Experts of a small language model.
Training: a variant of Muon for the experts, 789M tokens, 6019 steps.
Below are experts of layer 3 (counted from 0) of a mixture-of-experts language model. Rows are named router (the router's row for the expert), up (a neuron's input weights, with its number), down (a neuron's output weights, with its number) and show model dimensions 0-191. Each number is 128 + 32 x the weight over its row's rms, rounded and kept within 0 to 255. Numbers have three digits each.
After each expert's rows: a language model's description of what the expert responds to; "comes before" lists some tokens at least twice as common just after its tokens as in all text. This comes from a sample of Wikipedia text that the model never trained on. Tokens count by the router's weight.

# expert 1
router:129100106134131127148127135155134119118062143039191088189109146143176150204105110096146116119113121147070187113081142083161123097188159161086134059136070169104186118099080178129076132118146105094122132117101163097135142133159124134136141067186140146156157147171197172107133137137118110077105107156090139117107121152131143145122148062153135120153095122123122046089137195116123122135157080112121141158100150114112124137063113121112109122104153126117125103178162143133168090146143186119107122201108189091119131072152144179109093202150145127131170107109177129105160125056124136141
up0:100131159125000110157084139187120131054158067149118098150090098133093118167113142117093068138159125187160107160123165084116122186126105087144218135119156146155086151129074084133122044087180122100121133105167131170109167177095147139112150163117134110127170117151129168162146143120123146077200137095126100147146126167153123143102120092140115105107133144158110211122172125122172162119134111081120188153116156116112118144085095112166085168087107128133127154131129170115090119080145144124144134118143097125093198146166157131167104105129143124144137192164139067100146131174099126088
down0:169134077128194090159111114135145149099088144157138132101123170086121134100140131131094120148177108117110166168128128084088187125085109108124113150120133108141147105071211132096152094159111155149125230151138137166169173138147049137117143114102115168047110135159156136145152103087122113129133108123173144081109086098090148111143073134134146112138169072158081159123150136132050114081117150088077108176096106079199172083158114084154117166152093055125099126138114167157133169107109102163178117205092130146164166168160109166131106154100133104113130116150128120153175133164076098144
up1:128096162124132080110128147166051207166089130166163092135140089095134148175142094133156140142143130139113158148151129087136109180146126084149171144068166112134143109106155100171084075146151189104147122175096128159173129161141122121162164098133125118082144104152100098124165167150141139092117155131105148149131157154130098110124106084057194137146150055170109118086226153103158138127158096150151150105122181121127141139062136186151081167150095120106165112131082100083097159160122124072169127121185138096091195193123123152162108133095175112171137149094149084143170104114119201157
down1:090157179128130180153098104106137083097173072132189153086181119120092120071113164115114158170108186108128131177131167098128130125109176120146174116089097111140103088136147151137134164152134132150188125119117102197141126080158076125097134121152104116116162124179110122151123178144192095129126122109090099155107143119142109123135089100071082207152108127134090126120131119187135149183117118124138165117075152184200147126116097129129146102092147087094129103041167151099104146145111095157096135140085117144121095137161128142129157109097139129160157093066022157134071059189192123143
It responds to: Spatial and temporal prepositions. Prepositions opening a place, time or condition phrase, mostly in, on, at, also during, under, through, often after located, born, died.
comes before: " the", " a", " his", " this", " their", " an"

# expert 14
router:206165119131056150097104102085139117121163090158144168130130164140125113104070167122121090131089097194128138128124135134094115138113164109126126175156125154163121198107148077127120141183129075132132112097117100111106133141132188127247093157108160129047116159129111142108090119162116133143081113115090125148153125150121121103088135123105131123145095119136129146070169105114136111092189148142135098105115145148166133141150131126098170105226087108132176136157135134065147105148098141102101180092123093204170142085134139135110132053184112213150075107078119138062177101102122122153
up1:117104095146035096130155120151104155134093161140084146098137119115128165130125129107171148111110201126114107101125159109138139069192129155160169115173138144083130123094076135101134112174118093119116124113181133103148139115137123115077116058087109126130122155034167117130130132138097140200117168134181128104120059168085157122101117133081155143125144164103087104154074133101151166195117128146162135121115176135203064146097188109049109110122135123197123165153117137133138115122137056105167139046144176163072156146157148117205134107108125096134145083131139113074136125097134134171
down1:119107093121092092120183130081121166143215112121130163150079142150157159116126108089143134094099145116122141151119135093160168180154123159184100088143128161056135179068148129148128152094097151125150133144103144127104135124104173122162124154125139128128126156147114151087143072130094111156057056137079209108145125126111180028169159136078115173114179109141120140121115074129124149181173151154093143109131115165138101132099179157067177127104090135116049121117135091127163056131132157089172174141067084115123122154112099188149171144108133104162125146109084136141134152089078091179
up2:175123116129115124135096167141135125154120107140092069117204161142088161189131151087130101101149129080130103159125143194128126140099101128126187120157148133180127180115147182134105107108087148121070135119128072084153078130147112096097101187070154143148159144183188137111102126121149060176138180080087113168118081112100157100073140166154124115120173190127174153163139104099116134140142118140193133176136141106192159151070116117159087142157201088127080106138160145171146129079120112171137123114111156139099200115169149145091089082123099077139101143090099206111100140144129125167
down2:115088113107143114126132103134167117120118102135153080095103120111098120118098135112096058088140134110118149148153089131164121176073128107144130105195060166152099207137182114153087113099150125124160192114129098124136127146160110155166147123183120152122091094103125121125106153193109057112051178153188133142120100132127143130150146117120122145090156108133116148071137091083128084171080186131173094130173101120155175085022104136145161165132141094123164116160156151117107184132121155114103212099135121088054103154129139178144164150184086062144130160136079149141105089130120130185
It responds to: Nouns after determiners. Common nouns and subject pronouns right after the, his or its, such as home, father, role, he, she.
comes before: " of", " was", " is", ",", " to", " in"

# expert 3
router:140147178172186124092080141118118140176140172199087105080152113139156155100128147114153163151117109142147107072087115093128126089057177108155106159157112171121096153072122082123157152109108082114074121122159094177097134144136130166153105099141107123164081137120120162144065099158124107122161086170113148117078136048090115123091122148142139111085140070110127129082118182189159099141133113142137139096135136098125124145156117112197182133144110125066105101128158121171197161160189174106122177100077136092194140059107125133125119098133140114076109126099158092184183070095164168118
up1:180131119148119160131099148195119084139122158109050196124130152185109161135117085152129118142128161108148132066135119118117158141117072207026092118058145098135105135140191094153119101087100152170116117165131115085161149142164123195124071184097115136171134111140118090174123081104143128072136173157133139093126138162155048131175128198133083130140084103141122124115134115102169088080164124141139120151132131113138110103162123147154095094111167187142116119123119136136143082101130152155107130095149094149137115102072110068115140171119090115177140129191098140172179107085048103137
down1:132118086128089097117090156147125103141171090098125134069107050076160087152143121123090137110053133130169021057162092173146152217089135103101112123180133126138158087086101132114119131130112099107218125136124149126114110129082136153103101103127188130068115138112143135139058163116113144141156135087172112206114105170203124089111160113149163169107157111143115116142159156127094133127151139138131083134128071168172123159128156141193149164132113103140172192122133136148107186117139121132126104123131170106141160130171124147188120132072072082093099153071155134130089122129127156132
up2:134129112184119113113141148160122144140157120139104134154146104143095136102131112119133093146134135114117120094090119154122153109151121189150055140099118134111123131116203126151146069217092146124094126109130097121143112152163115138077104176105106019133070207171137119140128124126132137119048137112182175151142125166110176120188162156130075111133137132150142127136108141173118091130208130139124128177119134085104150074103123130100149117098162133157125092139110144129136079144114190096145105171129128152105179115079140062069132111163073157092193075152153186055141174088177078079
down2:193151064178147177116147170132099182107098106166134174141115076127138112072147113162151124128038147138179123178107169179082145154142138095128127168129163112141157127115121107089100145167169181119134048136121149109116113087061090150141148154138185155082167109161168180113125095142131099100158117092191085182130075097090142159051141176086188132116128106172110124164087111129131126148101184129117135140128098157161137119137135114136043145147091071144128117125115179141136087121140127106147132105118101116145183089104136123165131156136127118152089164193152128080130105068150093079
It responds to: Verbs and sentence adverbs. Auxiliaries and copulas such as was, is, be, been, plus not, also, would, originally, ultimately, mostly after a subject pronoun.
comes before: " a", " been", " not", " the", " be", " also"

# expert 26
router:090172129151099089135156120081192116141180149151164174136163162183130137133209100175103087168121137117133098135184112189074058092097135075089141064137182145154148100094112163091122149101119103168133170184153107150122119102120116127144123166141124081124126136167126163122107115122146114169142073129109089198127137161104107167139112160146112125087072178104143061192106106123155102148138130186174114131149145135121114118138103115101119138119102101164114181086090116144150087063114087129101107176106167131196145093121137107139094134157104168111092103057125135170178145217086129136
up12:096124121153079127109116114107109138133158211094108081193127168122137194118124074125020082110144129092158086179127123130107117076103128070157176128117132094112100152073183123127094154076143075111148125154165113130131144077123154122180175161118138142119121118146130147149133136077155135139139092111149144160101157095094165125051120142142121134210152120107101133138116105142142155145186117167128087140086106102146218126141127137159115162074123100131156156178071125131186077140095154104173168091174100156173102133156105134153133121169077149136130168088108195158132152187136140079
down12:075141142139097142161149118117102187110099160084114059127124111111131152100098086138240173063118093126155131117126128138126105199167114115109184133145122116134134137027157100140164145117165121091124080211126105176141080075128163138111128134152146149119148126125105137140168096133104092084083144155127120184090137069103167117094072156130064160129191105150119125133085120133082148123133103133136092126130118150124239153115106088122121162125120149160170109072115052145146135147095186153171168112157130121137131187118086160126171120091162113091116155114112153181135116110128111086
up13:143131111125152111113162122144080117156176157176094151100078139159196142076155191114146156097100132113120108086133132184200146132146181137180084111107091138101154119104131135137117195165143192112149123171108064152127174156150184122135106096127073145116110112077116116149106103138123146087089139150193153129143101137191160131087117175113102137075120097146167124072185078117119143092104091136159165125125212145112101150141126139087141159154091125118103173111106159100090122082114162086024120140140149157108091139099172056148099155077110146131137131129136166145091175135108194151
down13:102130122135132138115097134136119120097123133098153112125163122159125103128153119191144071136099152141188140154127188122140184075149089084125107182153150157138122135172087168145158156144153152110124123156162155092126065127140138053128104126090141151146132105114157116103154147028192182073129166147071084166024088170125109139187109089145117161109107126162097120183097125106126147105101122136125047058119094162130129180156135186178143086123115179164145108129101104131153140127182142149167079118117106102088169098174101105108063148121138125041152130106147085131133152118137091148
It responds to: Line ends and closing punctuation. Line breaks and sentence-final punctuation ending list items or sentences, such as newline after a description, ". and ").
comes before: "\n", "-", " -", "|", " The", " In"

# expert 13
router:112174131152115118121104099089092136171108114131144204176053117128063075117166153129171182082100129189083121142070134155117142180147069141085111109123144090121120117126104114116156121117159124091114111150115080164092178142127106137120202140161130086135135182170118111082137144179148092136124174139144088174061150126143088108142157086163137155148109105143106154116118100160155109170131220095166115121145080136115185085199138115124147111135187141148149180149108097123104100132102077084168113055133108123133130093142179118107139152083131171129112201130132111125104136227141133132
up0:141109160170108120102127132126027170108114168127132143116096186137122116126149177150026121104116164101133154120158157196108186096148157136161110114139164147148112137130100106107131100130067212131131123143140143136123153067070108166182182103142114143163182083154150102164124120140091134141108159115082092163078084149095093160134114144111131126138136137121126081087160110128092136157090152180162083142147119110155138125082174148108134147080151104115155144105103135137122101126164159150229164147149163102095177218165159140147112174073080157161131105117140106120158149208150084130
down0:098174154157147114132176156131107129108138134113098110085110179164106160077123190146161167151101119140192152121141107127150175121169111124130077120128107105120129107090176133128163161097173152124128145143113128063224103113104138157089105149141079153141135137110140095123117111109136124133075093130115135172083102210157106067121120110157176128119116156116120108114131188109114149156152086125141141147044137189060157094133156174117134186145133118158076149131153153102194096123193087115188140094146098176149063079116159090096093140097144103122139107169055178080134158083108197125
up1:025138173110224102102151143086096128186141156121125139117135112090134172187146142114063129123153085187143132142100180179127173118177111171118068139206107077122160131142105143104120114104163086185072153151159152116157168115209133164166115104130161110160084142129150077105078146087185150137158161135135134110121139126160093126080197094188084186049111092127136101099151101091127089118152093106142147147130101156103133157158109137134142122126112074091131128184127141148118139103109156115140142137128135124099059085140135120140162110114151108124062131177132107142149103090116155119
down1:079121105135109124172161130157115151140123132104170148147150150134158162136101115168188052074180124114118117093116142118159110165125110146130173118085136151144116165106127161188166135087158088179133163109105158066143132119104130135066090156144104148138223043147145103116170150113124119152106144112136096179177099149103134181101063095146183144108186087091080115161092085101142103120093176084160127094165100157135129147171137073157097125098168089109125078061134096128099116142113159090101124161094112133123092136067125180119167121107127143145100177147108117214092104140195112095
It responds to: Table cell separators. The pipe characters separating cells inside wiki tables of sports results, election returns and rosters, plus some colons, equals signs and first names.
comes before: " ", " \"", " 1", " 0", " 2", " 3"

# expert 21
router:125102123096086123170159130138153134113101131093141125118117112117148105174202152077134083136108125146158179165168167115093101177146121131175111136117130119127104119115143131089139140139141112137167146106112127112188075036132180161135120070115103128142134097116113130088178065110161169151137143136091120165132141135073162080145133124200118073188164084187090193074161117160142117178102134073163170153130115129136087140055202117098119116113081102112163138124113133100093090073132154165152116130073161177100141147103161121154156153221106149140095168100101125080180105146088124182
up2:150092144049118226138106124134100166142134126175173090134137160163110119128179121089091097109155138118161104139108114119087075154130212109139098138163127120203197169128073145108130054101124134115180076158163112131219141120121155152197114137123118134086137083129136136128181137167079164133105137096132137136117096081173112150140120094161149113183200138148151191094144136109073090119116174073090141153147104082095103133092142134113219110108161104098098104122097099087104089144148126131111133098180095105144086154089118142143091129156153180145126112150115093111140127128148137095
down2:131160181113064135173175146158061133185140138124092103165053088144088114120087110101101108161128123164144081159090114095103150139145182167102102129135078129066123090099116134191146138136134186153111187138114116166204082128140147191180113171132123149206126173123129080146076147067049177139090175105147113064145136112138112110125100124133137126113127121188137109194096099105131118173163133105119120119101114090110150112217184104128131062112170130092116157171137156123136104125115109112124107146118139107159132144076073112188112146138112137158115163131165108072128146126137145141
up3:124113102135128144116135176123142117123052159088140130185178109102076166133118148149151077074172126135094111180131108080135104112132138111206083099115185107140127096129145162161128122146121143119154106107155134156094153091111077164155145066154142181110156097078111131132159094157156118176182130034109132117119111091184050130142075163143232105112063104091160149112131122136143134118074195148141141063161089108069114188083145093105133119102128097092169144175155124122134091157094108075113175120155092116110136140158107146123125107138105169140149148139103138093187088136103141090
down3:122079085133098128124102065152146129132057146086112105134144087103134084152130117156212118166105111130128140053166114117119090180182109136173118191094116141139187115169142125113182199083123051146117115096088144154162092118100080168122134152155140156170083079140108062158100105117111110180116101136158129092128169112171078112187160140113145102154108158150095141105153053145125088101147121127127122159147098112100131176108063111138156146194127096096140140139159151072182083151136136106166113123200132122163119186075146112107160166123109105098062105149117162103153120152107134146
It responds to: Table headers and separators. Markdown table header cells and divider rows such as |---|---|, Votes, %, Apps, Title, plus section heading words like History.
comes before: " |", "|", "\n", "==", ";", " =="

# expert 8
router:088160134133108151201154104057110159097132117131123156161090137152104098147158108119096056138112129118163151070165080203037152109170162114117098134098098135083159139176154120108111115098161167190136119159116128089121086109177101159152197133147135094083145084173114192119117112194119129110114097141108094117144137103096109124127135132160097062128167071091112124184161134164176123064143146067113171096117198169099114166116101110127101060132108134169110091103118103106147162089127114117099141153139095181088132148168163185081148161113150104100121100092135095114144134133150100083
up0:146133153099095104114148076130076149108103124112083092109092107179183200113126146117111121092093100127147138130126133161104172133119166126131133126112089121172189109132127162153040068194151077164117103149104177161109141157142127116182165144104138115134130117083140136106126145155089138118112114104127087172070108132119124110167120166047068094170097129091158119141154106165161094109168112124121176163066136127114152139084075161100121171089107099157124172125110209109157092105188124147122186197096113157173077124122094086125120110109092093156108097153132040120088134151146176180
down0:063139151148142130159110146135126139109104152222071117128120140142112084167090136088166161145101089104118077144113176131122084121084138077109117193112116133093089136114092086127141127159108137119116146077106140159093112079106135162135123174163080066140148199127117124171143101078200135166131142186144135182111150159135078087118129120175162149139165122163114152141126145128173137145091083170129074112108120109167125153154222144160059104146131179071132060115163171111104156063097095104144153093088109142122174147104151119123119127099172134048132178147138149089166099123171107146
up1:155123124073113123116104137193163154106103110156208158153148150184069078090084093151078114157149153141140125082128227153115137143069063081134124162140184124152148114107155079141118139124111072157125106143152116160192190119142136078129210126112136143149128134162101138104152150155120139082138145145122138129160178111146086108159112094066117157176128103128103090130142144097113141149172136119081105174160132112109210096206140137116168129100097162120187077123204150112140101136096150165152083092096095162132112162137130147091114143082187119117078144112110171116122142148092172129
down1:173197156159129099066140208106098159103168099136140130134115073144122117150164175061131136188126133108108128166103127110134186152125102192076094115105174141107179143093130115076189124116181162135109136087141139116133148135125063175101069125104110158139127150160134146169110188094103078121141159095158118123158125099085182130104114105154182118131151118084119157148066192100143089097112116074160116136146125120093110168090094065146100112159100069057128108125171132086116145178073102133110135140150142126121143150109096189151092128167147095195186121152118143073118124106123080127
It responds to: Years and months. Years and month names in dates and decades, such as in the 1950s, May 21, 2020, died in February.
comes before: ",", "–", ".", ")", "s", "),"

# expert 19
router:111157155151097133210127169089138141151132109116145134138159152140097113126149072078151083118125148131125129080146109124056150126169134131145141153066132147056118106189174137158116108156164149144125143120106084104179163130150153091090160109137140096131197099132155131172109155188109097116157068179074139117130152113079099173169121144189065094165101128153152094153171112174158089113167124112160153117145220105125098116076137185160098076112082175132141101139094115102107127113099174126081111102047107140083148135128176097085157157162135160138175161078144148124108071134168137159
up9:107105178110132122147151168128114085068147175146087072154154082175135169148185094117081131140127139184112166115125123089107158148077120164116078157076150108154148102148150104136123092118119138135119175119090139135159094156116135136103131067116138187178148104100095104105148127168160084117108166142132195170162134168090134129112139169156116170189105135166150110173110170144117123184127129137119166129144098055104163077136126133169131141154117118097124129122128095101112238066161156079101157146177094097112109190098109142119116118092117067107162162132179155145008132091117102116
down9:119178134067111116146192131089174115134125086159185139121100186121141064149171117132158099115168118114121150154080095134134163090134120125161151114127137133136174131132042126169148095128134148146145112115110044100147191183091169152080127127174127102074116110190129143097103109167101123138099148116075147147150115121174059144094142098107067127070110137181090094086118137067094149143155090085114151064170168186127115207132132116150109070115149136146163143127146162110118080191150133145126131123068109090163105104173156179136071159103111165110151143120120127137113195102150146130
up10:169099086106143136107154140171116158110170106113094196166093141164140132144167095110103095112159098161164148046116208144100093130157163085111079165132118183089105173123155130156111112153114080110133079133161194193153078092151103099131145153109091124071103120098120087104175154095106081090070103108156117103132131104159089145063129110086119122131130178107077108168119077123166206120118112145082076079153130130141124100141149178164160189208095208141105129132173130117118159130095156129069131132125160171127126148121162114146143157121112170168090139128164137118140165131158109154
down10:141152112121158220102075106207147079141153134094204141131069132122207101142175170140032101114083118125121125105155192073183171106114148094157117079110145089132098087095139139073133164136152145085132142109081101122152153112115116138112135148112109137107115133103153045133109127135142076087153120121122092087126132151161161088170169138081111119176116097132096189169121142150123102153150152135174180111092141129136136089097161104121121151127153121149147133158176185119151139121137092122129084128124117154122078096131084140176106160162114152063114095156144172146035088098159082128
It responds to: Numeric digit chunks. Digit groups within larger numbers, such as the 000 of thousands, decimals, coordinates and table statistics, plus the words million, billion, dollars.
comes before: " |", "%", ".", "″", "°", " m"

# expert 27
router:098124153107061104142168123030109118178121103140081085115156117081043152177122103185122131137144134175089100148137092116099113170151137149160138177082166138160131099132078144144133134119134122142127126111105131126164140187152093191171088120072124134116105120147053149100178177175132092134158123093168109127216132136116139109125136130210117124130137123152126089110123102039127120064173179124150161139105107086090132101112177164129112110153095135122180117093110108093135152113168149143149208068099115171118148138104153112155208086142141150112123156110107116114116123109098065155
up1:155138161104124102112066138146118153127122176114178102116115130135176094158141148153066102199053122128182083177177142128056109157155136050134124115087145128152142152103131111140124157110146129108134141097115111165196124124153169084153147108208125141138142133152117062129223162150149075098104110109159085129153113169126132138081140156064121088197175087164159075134108118119160073158139090118113105127124142123159155160099118151086122119109174147144152104141119129110159123164171153093128172096140141125093145111134202156084126176090100130180156085088106090138103079188190123126
down1:106141132139104144100122175146113125144130106106080130114084102130125121088145171175173106172071218156115137169092100167140157166136127084129122096119093144170090145138135135159166119090190172054157125156158155149103114149141119149130096109119127112143131149136096092095143157138135147122139146147122081130106132147134132110136091038167138143162213135214194170141099078153100080117087113146116129152141126103195105181114055094169136157037167162117147095095108082139157094144115145144158103124112097092140105127124176162044130146134078201174136141070130127115167127143101097125
up2:108099156171161120142123098122136150148148121146118058141113164102123113134181122169081115151194166137111125062071126124122156142126137062142086108100146193109094111125067091134133156118079121092171174092178187148143163146148179155095152133063148168114075128209111118192150166119109136128142149134082097159174117174133093130126159162233167143129131166086138135167159149069126096140155189129147130138087133161115156103123166134117112075145173166093138162083152097133177107141102110160177081094123106179146103134141192138166116123099136143127111114126089092093083165127128141070
down2:125205191144119152143153076134094098092157103147097062121140066082105117195161106100146111079156194120208057111101130152141119159145127132093113123126143169151093067137147096126099171157150117131050139175130146111142131131150157140134099142088088114150118146117146123157199152106109145121109124082168110101133172118130087147156071134170114118120058135139160171088204139105106093142158143128113102084188096149113130125090109130110125145106225141092156147102125081096125084069132134136159120103094182113169182186160163093113164155176083114113145103126145143133094103127082123149
It responds to: Demographic and election nouns. Head nouns in census and election text, such as households, population, makeup, family, election, party, often followed by of.
comes before: " of", ".", ",", " in", " and", " were"

# expert 4
router:127140126057102123149140145136087124120103182091106185133077122116122157121145179120128128115135152112052119156141147129137166059143172180216107141154142131104182127181129095103091166159076079147148188143055117150180131113152078147075152137066138103127122126139101140096111115081164128104122173129139149144106122154121104126118109093074143118144116136146152112112145164141103131136131094135104138098120134160142116139171132196213123180122121051113138088149075143170120160123148159175123116179182142163075106164177023147106102141069087068141113111178104132099135101125106148097
up11:215125165161176146191137156111140151100140091051124134116105151085189153141163089138078042133073151191118169109100054129160131153090139139085155063102142128078116154091137092199155118171113105068121135100123167124147119132067104155136183098131161143118148128097160126112137145134145128133137130084179132134115105170078204200164098132094158141151118137094163175094112095113145126176075190089133164128087145154126134087121191062109144144164099100111133153092078132112162144115103130124129165078118105172107166120112108109136120164163146124151167093147129140161150119134133114101
down11:103157116184103118129080096124201126145133118201109108136110153110154060092155095168148107127135095110146143178216129122105144134148144127141132088131143153141165119120102174112126109130100176119131129171131066114146134113188127108142085153145086087179155090089127139135144090149114161108066165127067124181110179143105071120117149139134156153138172152130124123143109149085164180083145101190132048143036139145104123144121096073083059122117170207156108130131128167125119126122184077149174127126118106133179127121144145061099110134117140041115140062095114150112133118105172093116
up12:127174104141165138059148141137151111114103091150146146113167116128138079129153105121161092108106086138157119127101184118145117100137052114049143164110176130097145113139137138136140080151143229190114132166095098166119102158109134096159100085157114142189159115173138101091141149127095127089115109189132138101129089106137072115159058137114116143120096091149137110185087078119133099145125130107145129154171117136217035147139150102058091128090100111148133136137141126165071088129083120165139152114145082067164119198121148119125141138094095137106068101104160168151050097147174133162
down12:087147103182182140109143066160143162150110117136099145150145103130154131188080161140069106082138107136065176101133106132147162188089108121149112075162115093123114111174099154181182178144166164142075119083101144135067155127116230140166115131164070105114161092074113129134147222100141122101080164181132140154164146078144075166134167190135137098177119107103174129158150102106040096099113130108162139119075105112182130130065110108166114144158142121149152168130127171143102161119117128132131124118093130180131134108102125143128132071147157047131121128146127115107128099150116103125
It responds to: Blank line breaks. The second line break of a blank line between paragraphs, ahead of section headings like ==Early life==, list items or a new paragraph.
comes before: "==", "\n", "The", "-", "===", "In"

# expert 31
router:121120140184164093080132103164132172111116098074137067098155134075221139156113101117181144113144126131137173117097155113162152075083120127154122089070134076095106129150055118109135155128129119108118072114084188088098127135164147175082195145216138154102129193111158088174144121108121108134118138173086092101122133181121129133128115139167125156130127143121118147095099174131112137181094129126058129144152148121102097153074171079138151156118182138131064107129187120160139098175163154060108086152151143086149147108052104110112099153130115101160133157114168111112092176152136143190
up1:169118114052079195137087147087108140085092141120175116078139128092134156161121095125132106127162128162101126104128162172151151148118121107152090065115148130143181105107120137124166143150072100161093132042096122111132117143104188094140112121162113118103130128117183118145115126174139159114115171100138083163136193150119054145115180082098130119151157119154116089135144107162177110185114165129159176144091195154148137067115141107137069140115147103141089099201170080124091116073153141140139129079139161172090059093180123161082127118120152098176168129112091172041155146172145111121
down1:131123190136144097093167134051171038107144102174124128115106115157122132163161124135147098127123100144105069156137137136144116129086151104097166158085116145102145122214154145132145131174129167091168172143094101153106200104167123097177091117118114163127131165113083085087152148092117099195164073116150122132104077107068135095126080122117110106115123137177193140159186154156102153026116125155119119176115143115158114133145071090142161112114143146121144170102121106169123087136125159171196128078148099114163159161081118123153153090148148119134059171118131156112149036149103107143
up2:211125123133126138095099109138149166159107123127134141170101171112104097098133159119122149113133080117181159087115132124126136148097064108132156129121073087157072096158118131137169193084128137138112126132174178172119178121102196162140117148116131088168118061125054088125132060151121109178110111127121141130132154136120155157067125113169124198124128160139144185048159203136085103123118128159099103112188056154151152179111111165088080158124115139160149069139117136145161157170162119051132164129130104144107132108142095153102026157122153114096101137127131148130100072167140127074
down2:150193143131189152126151086108132127038138112144144195080050116136140101118178067118128130111136135117119158141138084171138089142134131186122113205162155153120106132108142135104105157200131099101145129133151143124211072085154110125107160125091182149146154065168089168111100157097093104141171122116079137151099103128130163135139096110142096136140115149144088102143111140107189108151067179125168111131115134119149086099141122095092125094085138092148128185116146151087112097154034154136133144173092164125164119111076091105121053140104134091183165193159097122108150157169159098152
It responds to: Linking prepositions. Prepositions, mostly of, plus to, from, between, among, including, joining a noun to its complement, e.g. home of, one of, son of.
comes before: " the", " a", " his", " its", " their", " this"

# expert 12
router:128137158164137140122167170202125180177131120129164168164150113203086053166099146145133142144105126107154139071174181109115161110137115135152130155141071187100147116105162148156108149105179160104076098154163062115124135143106149177134164142075175119183133143111102102086077110139097074135173085166096143135156089123099116152167146112144115121151087168101113111136198061161184162127128136142093125114159142184136094085113186182133107150092100138180143121074130194085148155104135098146067146164103067138128157138158168090118138183133143151149085148124138119122109127088195122118
up0:108154175168123145129148113151179118132178170126096142121187143111066090079132094150122098127130070141130157204076137121114086137130125177131113170170166104170127128072173119124126188126084140119078074080169175159117179098129171114072107101088101121149137137123155061119141145146149058091191119136103106143146128079151149094146118154093187142115152135168113102112154150150118111164125150075154113119195093107085140195146144112163117126167101153129102148128119173169103103091094170125167057101131096134120120135133148129105140131129149091092186117051100124049070117197118106130
down0:221135113123151090104128155120109221154160132088167173130120162162148166145133189129142077103151111145162110109175120121128149127150121090155152154159117126182119137120132135082120084168148100165115110166133171106118145096121193102120174197126139134113075134152081072043113148124158054149087140123119132125142083141073098070056065108100158098160175104152117138107075139167122178176172095116111167130089097143196063106073107146113119129201142116111116129151129175108122126104107137108117106062124084161191149143137155120104120115128116172126131094132070137132113138086131127142
up1:134163141034091130141147110103173131104116132183148118131100114097110097174116117161114116123192110210107142083196113137120073120134164144127179167170147144123169142097090159122136143131080125133147088094147127137153175143140165175094098116110127084091160101092125111186151090109093058065116142159130120129130097108143118139125059147115098168133102147059119174145113152135096108106138168129139148134127135180145159127114085139176085138099137183100147126118096115088125094177176077100073112100131146108096151079081142132094156188132132174099040151230141097130188134158154144122
down1:134094112174131104151082125111139093157143164120128087163165108127119089049144051046114179173091188179143070055097203097146098121150093132131152117055120067163137160128125179194142166122057132117140142091092170116126100164115138106146162173138110156150133111048164146150163177110079108109075153110113156162119137181078142126167126164085081148152125115113113149115105141116155113164098086104098088098139149134149188155115122124123183135106105108168141107132154100155152154129148190135101089126139138138106074176152107131122086131148102131093179126165157139132080089133105105124
It responds to: Small number digits. Single or two-digit numbers in scores, dates, tables, chemical names and exponents, e.g. 1-1, km^2, September 8.
comes before: " |", "–", ".", ",", ";", ")"

# expert 6
router:167117146114141111137133146123097138106168140102099074131113144104180082139106129171121139120113137105084144109055128143190126110109154125156193170145153129122109149089169106102121102125083156125088086112147212138170167126147093108103134110166114136195114186121112067137154145093103122139150103083118151147136191131145183117168115201173103180099121143147142206080154158151080114119110128153109117085073144115142091101106120108116110103104188179090131085115167134102156104176160151025196154114099145102116100098103106111136081103053093069130171151140165107121075100170146155116
up2:158135195084092118131075193134114114116078151155115133099175160136210152167165111129142149107106108176156156121156070088163133133086141112141119153153125138123127077123088129146152201138114132056105115182148164103092097169158120098139046125114115116161154158061097180116067125138107090111107127083110139102063154192088110113115137104140166128123152105161147095067143101071161168162117095153103167129121135109037129098111132096126125128168164174070099106160103093135087107125193114103131151159148129148126120099147124135137105128178100128135117135087100193101181123169064142161
down2:145139053097125101190139106108156156156162129087151141135142157112089130142105152139173153101165175065157114136198179164139102172140157175114109089123138157124121088132098141067128160134185115162196131128190013134175164155146128142124163118120080132075121112110068069091122091096115135102153205051160105127102195117095152114096119085116067083136075162094099143152105129146092152126131133096099141129184148150115087089120152162111133142118142099138108153158196138099144096089113195118115101146111123153157088093109110154171126127077139097133119167107179152158127124121127136132
up3:187101162167191132204116113092103117132180094117143114123130112123111072130105143101081130182106134150079091119113156145081147115083128164134155114118123120149121175119132126159107064157094151152153110161133197123123141123086095157159227056143098148196161087151111110124195131117127164122113116104100138122162134121162128138128138158142142139096132101131130113201174097152145153131135141087106124157102140091164102160159073108184147140156143126105118111097143104080014166123125107093136159102094062161173109167095122136109127183140134127205136114126128030128160117186128103099
down3:091148118089157150089185148144156142085133116122144141139146122146120158121099073169255143096092136128077131158068169112155100099132134126138166098145115151089071105193164105078111143092137111107169158157125066109170130107164090139128112182149152114104113121121101138105117087154098107103135128169134084124105142142073150138105108174129162147120085145118146126116119148118099135147137120137128105113073124157145117128164125133076110180109142150112155103185114116159203113157139171127108084139132144114159147126155139151130119133141107117108125109070118124160124137148102164096
It responds to: Commas and clause links. Commas ending phrases or clauses, plus and, that, which, when, where starting the next clause, e.g. "As a youth," "However,".
comes before: " and", " he", " the", " but", "000", " which"